{"init_std_router": 0.00634, "positions": "rope", "tie_embeddings": true, "lr": 0.00329, "final_lr_fraction": 0.1}
Below are experts of layer 5 (counted from 0) of a mixture-of-experts language model. Rows are named router (the router's row for the expert), down (a neuron's output weights, with its number) and show model dimensions 192-255. Each number is 500 + 25 x the weight over its row's rms, rounded and kept within 0 to 999. Numbers have three digits each.
After each expert's rows: a language model's description of what the expert responds to. This comes from a sample of Wikipedia text that the model never trained on.

# expert 48
router:506486493523525498516485507515492474486476511461487525467521486471473521518529508511491498440483508530494522486500537518508484520520511543548501481530526514473542531458522503487529512529513481
down0:506517532449495489501495482509461571495540504546567509540516492454551489480491478502534509480505455468492500486482477495483447511510501453516511442483536521490503470505503487503477503547470516
down1:462511455560515490473511487477494510515506468451534511492477538496478512505509533514543480545488455516527461494514456541479554477510461504510494484547530502488483490544505534516459524471529539
down2:544493510487471531478487510480464514487502487456503482502514452527540501515497524492486459525503510522516511521488538469457513506502510521516518464524509480481499510484481481507522476476517480
down3:519467494479525537465502536487482515503512507524478484516467540463509514493484472501507521521497509504484550509504519485533511489484505499513481466514499462487555508510496524509475504507499512
Line breaks, list hyphens and field labels opening infobox or section lines, such as Born, Coordinates, Genre, Website, Headquarters.

# expert 54
router:511488512532527510495478510513496509474500491481511538467501492493466461476548542496491526482485522506526492480470495456455485521509529509539514498531482519461470501484516521496511468522473529
down0:498504498541536516540548475511507443527494494502520488511558544492517490518468550495479581488526472505483515502525534474507527470500500537529519476498520526496513455444516477528488503510505495
down1:534518485486463491481479484523511509471528467494524476492475514489498488473474521540522473533531495512475473485486522508514504520519477548513491496435478461508486482510506455489519483552493502
down2:491490501482491543487478520497502469509470522508485540462471516520522493483503472503483485491486522533497524493554454501516502483512544488524506558540536534545518537521440489510487504501492471
down3:548481523526487516480522503498497510482488504506498533494503468494512508481469507496497520469495483503482483509513528502496471475454490541519551508472558576486524536488495480524499512508471513
Prepositions opening time or place phrases, mostly in, plus on, at, during, until, after, as in in 1985.

# expert 38
router:479473526543516531527504502485499515464479470526494579475484473536490498506518510541527486478473524517552455472479499486476467514497510518533479489491479530484500499456525487520531485500533496
down0:517492505544483522533496478517475510503552501536475497476503473525479468532471513475485517503473483518489516535456485532518547481463507538516508490468481494541476476507414477547518520466475468
down1:546470453509491486502486497461521525468475501494525475549537540479535483482492478523504516499464516511494506494567471506495502493517487502503491501483506522535527518510445467508508478529490482
down2:470498470485543480515506511532494508507491477483509465502492505538505519483514524556503492483479561475491571492472507490523509512499508498488536522487513508502499459483535522518501563498487530
down3:507461486528472493511526490516500532502510484535484477523466514490509508522476506501520487470462505506489473482491465549525524502508490500490515469528504534497494457520476471539505480500505463
Vowels, accented letters and endings inside non-English words and names, such as ä in Swedish or Finnish, ó in József, š, ă.

# expert 20
router:491470486479523525517512506518496501504510476521535493524448500481454474490517535520503495449469525521526482468499479514453496516518471504508477487536501529480506503514536507524510464537514453
down0:530482522493506520492480500529547491477501524511495472505500531515481477526480517516491490531498470539504445540527504519564516548479472487497478468498454517525461458493515486499544484512530518
down1:458503503502499498483493505455515545508499528519517489509466478513469485502469520541499483486464478537542488535520511467515486495547518486526491540503508465541512532518474514463491431513505494
down2:514516514499491491486500504517480498520531481485440473502485498536491461500525493490506505512517494527529524493496539476489463521514569476506502529493518489542501538510468500483525530555448518
down3:478499486569504459504483494485489495442507487480451507517514492475503516481468473475520461497494447486478534470435493496512487509506524501479460530446506540522447548517484458530487497491483494
Common nouns for a person's role or an entity's type after a, the or an adjective, such as player, politician, professor, facility.

# expert 2
router:475498510506512538501461518528504490470488456502506545451494460505495450494518547515501497467466521489524467494471457471452489530528544545503483503514501557461466515471544510489528446503482496
down0:494487535534486500503479505475502534472495480467527509462533472490483508460526490485506497494506478487521477514506519496530495516485501497528548521504491481494499430464539516508498504495474527
down1:476497500524509494507534491471479516471479556491521516506523501509488501463543542493518508504480500483515484495514511508530500497511519464513515502523492482459481481463503524474483510508488542
down2:500507501484502494513523444516505549506522509471517512528518531534472504512498492514495504524476485543504516528493477454553507493471501465490494525517475502482486507472509476468530508473473523
down3:512450525499517528496510497502492473515500487475445511533463518507489503503473513550493440496479492522514501510481496544496492528523515507478521479508476512502521478470477522544486471511475478
Prepositions and infinitival to after verbs or nouns in running prose, such as to, in, of, from, into, between.

# expert 25
router:531507503507539539500538503501508502486506495524520535484445515539491510498536540520490479481441520508566473454439500509504520531496501528522511510511450540492442516475495533510499492543504471
down0:512499506509532483476504497494503480516540544492497499524491446474493538471445478518513518518543476464457508405524487551501494524494496479507503530478520474477511525485507490508521500519527481
down1:494450508530470503479475475481495520493489506474526482470473536505499551481518504491514467484506468454469520527530500515524514527500502501493494464552549518511537473464520466508471462476514496
down2:518509518506513491486495443534464478463487479502474514496491476523515517520547474473492437454483461539534475518458529504490500479516470519491508532499501534541442497530513494529505476526492508
down3:519502501492520493504510542489535499496508507494506535526467510520457518554503503531503491482514555515505527464519518465458471495482493472564499501494483503438511517507564467514482496530521480
Surnames and final pieces of personal names in cast lists and results tables, e.g. Smith, -ović, -sson, Edwards.

# expert 61
router:494487527523510550490491528503486517491507436503484555503477491509491512457504488508507511483466484518498501447457480485484520530511493529491502565509467550499471519489488514488522494501496473
down0:460532492488498499465508508518501544502505507508471510527504484457486463477469505498549535514496487518546525522535474499518504488503526515535449501525483490522489490531485495485438474474505527
down1:467458504519467547501502449476528503477487478531501500480514533507516503486486520501496475513523518499520514483449519511537471541484506467507497501506459527512493501511463477524506515484487520
down2:477447507500501532496494481494506520510469456493519535505512540475527484439510489490479496504518502472522492480478481472500482517479477507512505501492480489492493453500530504475480537499476502
down3:496501501487494496530501463510482488455534480491517540524540493508470446531480458463536516518514476492482455492501521501499460483485561502515500475485444511481519548481511428527499458502526469
Final nouns of section headings and proper titles, e.g. career in Racing career, Reception, Award, Championship, Stadium.

# expert 63
router:517499527504513513498458512544496523458530452480519553484501478481472453493497498535478512497476532491499467484506460490466428527536532530518460469498506539477482530478528510514520470497476480
down0:481488565500493481493475504506494487518486488494499477480477484530474466559511547500428493466508534524500540547500467473507466526486470506507527507454457517501467470506498503537486486526496540
down1:510514485475516494479507508485510505495487485513494483508492501512496546489495508471503501544519466490536500475507505504476481505489516517491522498532489486452497502503512508487505539531484478
down2:455508537505543474480464499526505500505525472521491495504501496528505541526534537540513516489472498475452476461489475522533501526532501511517495495460515486532502472512505550489524506517475514
down3:485489432524500517479476468468501516468503459500491552528517505479498525529491515462499492516475480471516520542538513473490531529506508501474499542473491520491492467496483496477484495494522441
Prepositions linking noun phrases, above all of, also for, in, with, among, during, as in Coat of arms, Church of England.

# expert 60
router:499488547499514537514517528563466527495497458487545524459488437516498506461544499522495520497505487499551507486481448493451485494487503484565462490502502495496484494488505552543524491540494499
down0:488489472565520504508496484527469492494469502501531496501475493526502492508459472465550501474552484508463425510484521503506510466512492509498490507506526471531479486474477471502514531504500513
down1:473515497537516491544477477489511502437466428466496479534477521524516527521508507522492540526509521520513518448504539464458480507494468502442497460506468486473485471492544491492505527501486485
down2:485496470511484491479501552504497458499525518518492473495496479524496503523480480469500467488521514510539506537492486540522492484503535510534509503501485492532495519530529440517516462517472459
down3:508483521501481489542512478509506488494505526497523481509492531517533504469543538495525477505474503496475469471526471472504516478517488469511480516513493559519457554486541460497488501509517488
Opening parentheses and brackets before asides, ages or numbers, plus quotes and byte pieces of Thai, Tamil or Japanese script.

# expert 12
router:487460539476499572523500504493455521497471453461515525490507495483495481474516498519523460467482510481516471483504427501454464515497517520520482465500492518494517510500496515517526456496523504
down0:541494502524531447474468522476439508498489507497479468488479487479472451488524512515480493511537515482456482503488528482480498510500483462516484498503467496481482515513484468482458499516488497
down1:492511515489490542481486479518491503505464461488495520474497516480484526517470485510504487491464497485479519474520501491497470532466532551454510492508495475509533541494480510514509491488533494
down2:513522534524496448484533493482491476508538498512497547478497486492476473537542520550514516548454539492501536508530534483441494524521468494503504530491501505472488496503518498509488542461499481
down3:535504514509501473484474504501473492524509526539521511491516510487521485509500515460501490505511508512532487533512483532543524509510509465482519429472523485491463548499490489477515517486509510
Raw byte pieces of Chinese, Japanese and Thai characters, plus scattered '=' signs, opening quotes, 'The' and nouns like album.

# expert 37
router:487509543535509529479500511504476526483473512527493483479450501532489481490509546513480472445492500507513498450474494529488499513534499477521476534517485534471481522514544506522519496520501450
down0:483451465471508526511519523489465477516520519506578486535479491516515474520483470513456519504532487532556492519514496495581467501518498500533547493506464493472514492466517520479520493488518513
down1:513497498477533503466472543530508499503466516556484478502510486464492490501519521453466533488511517504463533502459539541497515513510506494481437497501522491467485512540481504541479454505490521
down2:496515499486467512530516456480459515498504513496519519528515493500507485551516577503522529485532459497476493514497478527475461513511483529510556460497465519449489499479475486510519528483484500
down3:487508479511519488501508486499510507472493482496508464516518466456525461502504478486483518478468482509527559503499528482477482450516514525469498514500503521487498499504485503487517552524484488
Short vowel-heavy fragments inside words and foreign names, e.g. mitochon-dri-al, Burkin-a, Al Muth-anna, -nia.

# expert 52
router:525519543509492516509556501529439491468475494467563520496438488491477517480510515509487494487482472489498534472458477523478507520495514500550503510495507541477483515495525519504524508541488503
down0:498520528501513469495487514502473482497506508453493496492511442503465477492518488492491503498520493485479481506494516484505488514465526515488503489459521532522532487490533487467495491508459488
down1:496477514568518515473494484506537485481501487507509516485489532546484517477466490506513538547527473510542490532543514485496501496477544503507526535507495493551492470489503491511495504491520528
down2:511500534512522511494531482473480513477469510498519499462521553544541505489508491476478537472498470492516464482518514478470491500494530424489459447505508492477506458553526497480493461495504513
down3:472511494480469459463493512509494506520555524498507534528477499475499508479524502516492539528516510514481529507525522524511492489484471493487528442523523499471546500512518473488499485497492460
Nouns and suffixes for music, media and fields of study, such as the ing of Mixing in album credits, music, Research.

# expert 49
router:521519534523524525498495510508492541505482459493501527488503512502477490494518510522499493458455506510566440485477450535491490519506497519504472479502472540504467506476475484502506429520482491
down0:508506484511520506516490523549476531495499461511489548524527506485484503484483514477464529480538537480459500469485462503484504480455474512495478496507556531477509476508466482499498473451484490
down1:471513522489514507505543482472503474488476497485499499538466470465485507495502481507504519479475520453500523465499426463513495528526490538459523470499476477451490522528459501512532527484547450
down2:500534526473466459504494498434508497523446529501533470464519497476451489459485489510479511508524525552519522511506500521498488497522490510486476510469502539489503500493446452516462494523494503
down3:529511494494484501498462502453512453482483503506507534508502509521467480501510483487499521485472511548504484522465520503508529508520474507538501533491473484501430537482476437490526495478506498
Common first names and first pieces of personal names, often after by, Sir or a table pipe, e.g. John, Robert, David.

# expert 56
router:552514502498511501492508503509520528451486510530506497507492453477489527470497504503502519463495528508565479502475450536507485519516510497509486534557511499470505490514520544536536491515503451
down0:510513499472501462513519481509500537510496514526538506473577504500506469509505484487528494457484488564539511493481498467496491460443473496555537503450534466493486515487543487564467495496475520
down1:519485510520507517504512507536493483485494474494478495511488535512519516498505500502509494518487485515530508517479510488555521471512477499507486524453523503524506515487524505517498497518490517
down2:489506491506508493489498497462497538445505516490483456491521452477499493482490487558501512520488452462460531527504483546477488433472533502478506481537518518447548506496444535516521476515486483
down3:487505483504480494490479511512483509511498546498472472464502530528496505491465496512517494467518528483498486505496463480497518473519488531511532497477505486489483550454474474472498499488523539
Line breaks, above all those ending table rows, list items of club career stats, and headings before new list entries.

# expert 21
router:471468528488535506483508512524497506480474534498521507497474482509517510502495540556542473486496500549512483473496499513507470516518497485481525488508467524474479486474527516484524425520519493
down0:534498485496494464518498510545501491474509486470491519493516453494493522478467510483458467482453512504497516545480509499527538451487569518461515576508520546523493476549539530510532447478502531
down1:482515494489550495484514539505462469491548494513514493523497536466521516439444541495515520472481476506457473482467527527493476483487467494462457499502493522465475499520503513461527501528553567
down2:467511543548504478490489541510527485500541503501509543482442470498492527519515448471453509473471467505520498526471505519520489499479522497567499525510509508547457572466540509500490526463434493
down3:472482557459523505479522476499494491479505521510485496484504509501509518497527429527470515462482497514481511460447498502448500543521505499518502529466513504464499530535510502503520525497488480
Word pieces inside Spanish, Portuguese, French and other non-English names and places, such as José, del, Ligu(e), Adel(bo)den.

# expert 35
router:524508513522505507527516533506435506470494454503521510501455454493520484472522485560520488464473517535512511461475483473455483517531499528534486507521523561485510517491528524499510478524456484
down0:483526553480494527481473532539537486518466536501507486520493500502456514496517486525482546478509530457460487494509484522544440503485473509520502473494490500512516510495512497475539470475505525
down1:511480491508471491539455514495476506487519479469562502511519476516487486449508488498479468533508547482483491481515490481464500524463430463484564487543501523502515541466522492474491512457496504
down2:507496533530483489497542486486495485487534498497513510502505505537500532496478498463441474475480482560504514537511506523524515488473489527502507573520514534517526469503479487488501524487497513
down3:535513452487501515492529503528463557505495508529490477477492516524498491508517540461494471522517457523490461490484500483544485521471497537473501489515509515514464451490488472533490450496493522
Color, material and domain adjectives or nouns and suffixes in descriptions, e.g. pale yellow, red brick, water, economic, -al.

# expert 6
router:490469557487531554508494507520454495496504439509512580498483484499482459490531527525538492443472480497507498492475452512437502506531500537519474491492494526508498526505514518532525484551491444
down0:526469433472441491464498511496520482505555532503504502565486510519484497472500513535503513504535512471511471470490440529505506525504493461518484472490483475481488511519506491516533505499501496
down1:512505541532459516489517547501548464552473476515484468532465518476495532522516525498480541506473513477514505489495492500482463511497516502509500532503493528497496508469504507478504563541510518
down2:514495477517522522513507484486500527507519482492502503501487474470529482514459489471507456494502516544524511501498528481510537497470493521507497501523540551505502523511474464541470540493507526
down3:507506524479468486483518485512521504571524500491536553529475494532510515501511557463476486466485494534470479519507555501506508512508499477516512525478484510509518501487504474459538487484531514
Common nouns right after the, a or his naming places, works, groups or relatives, such as town, album, band, father.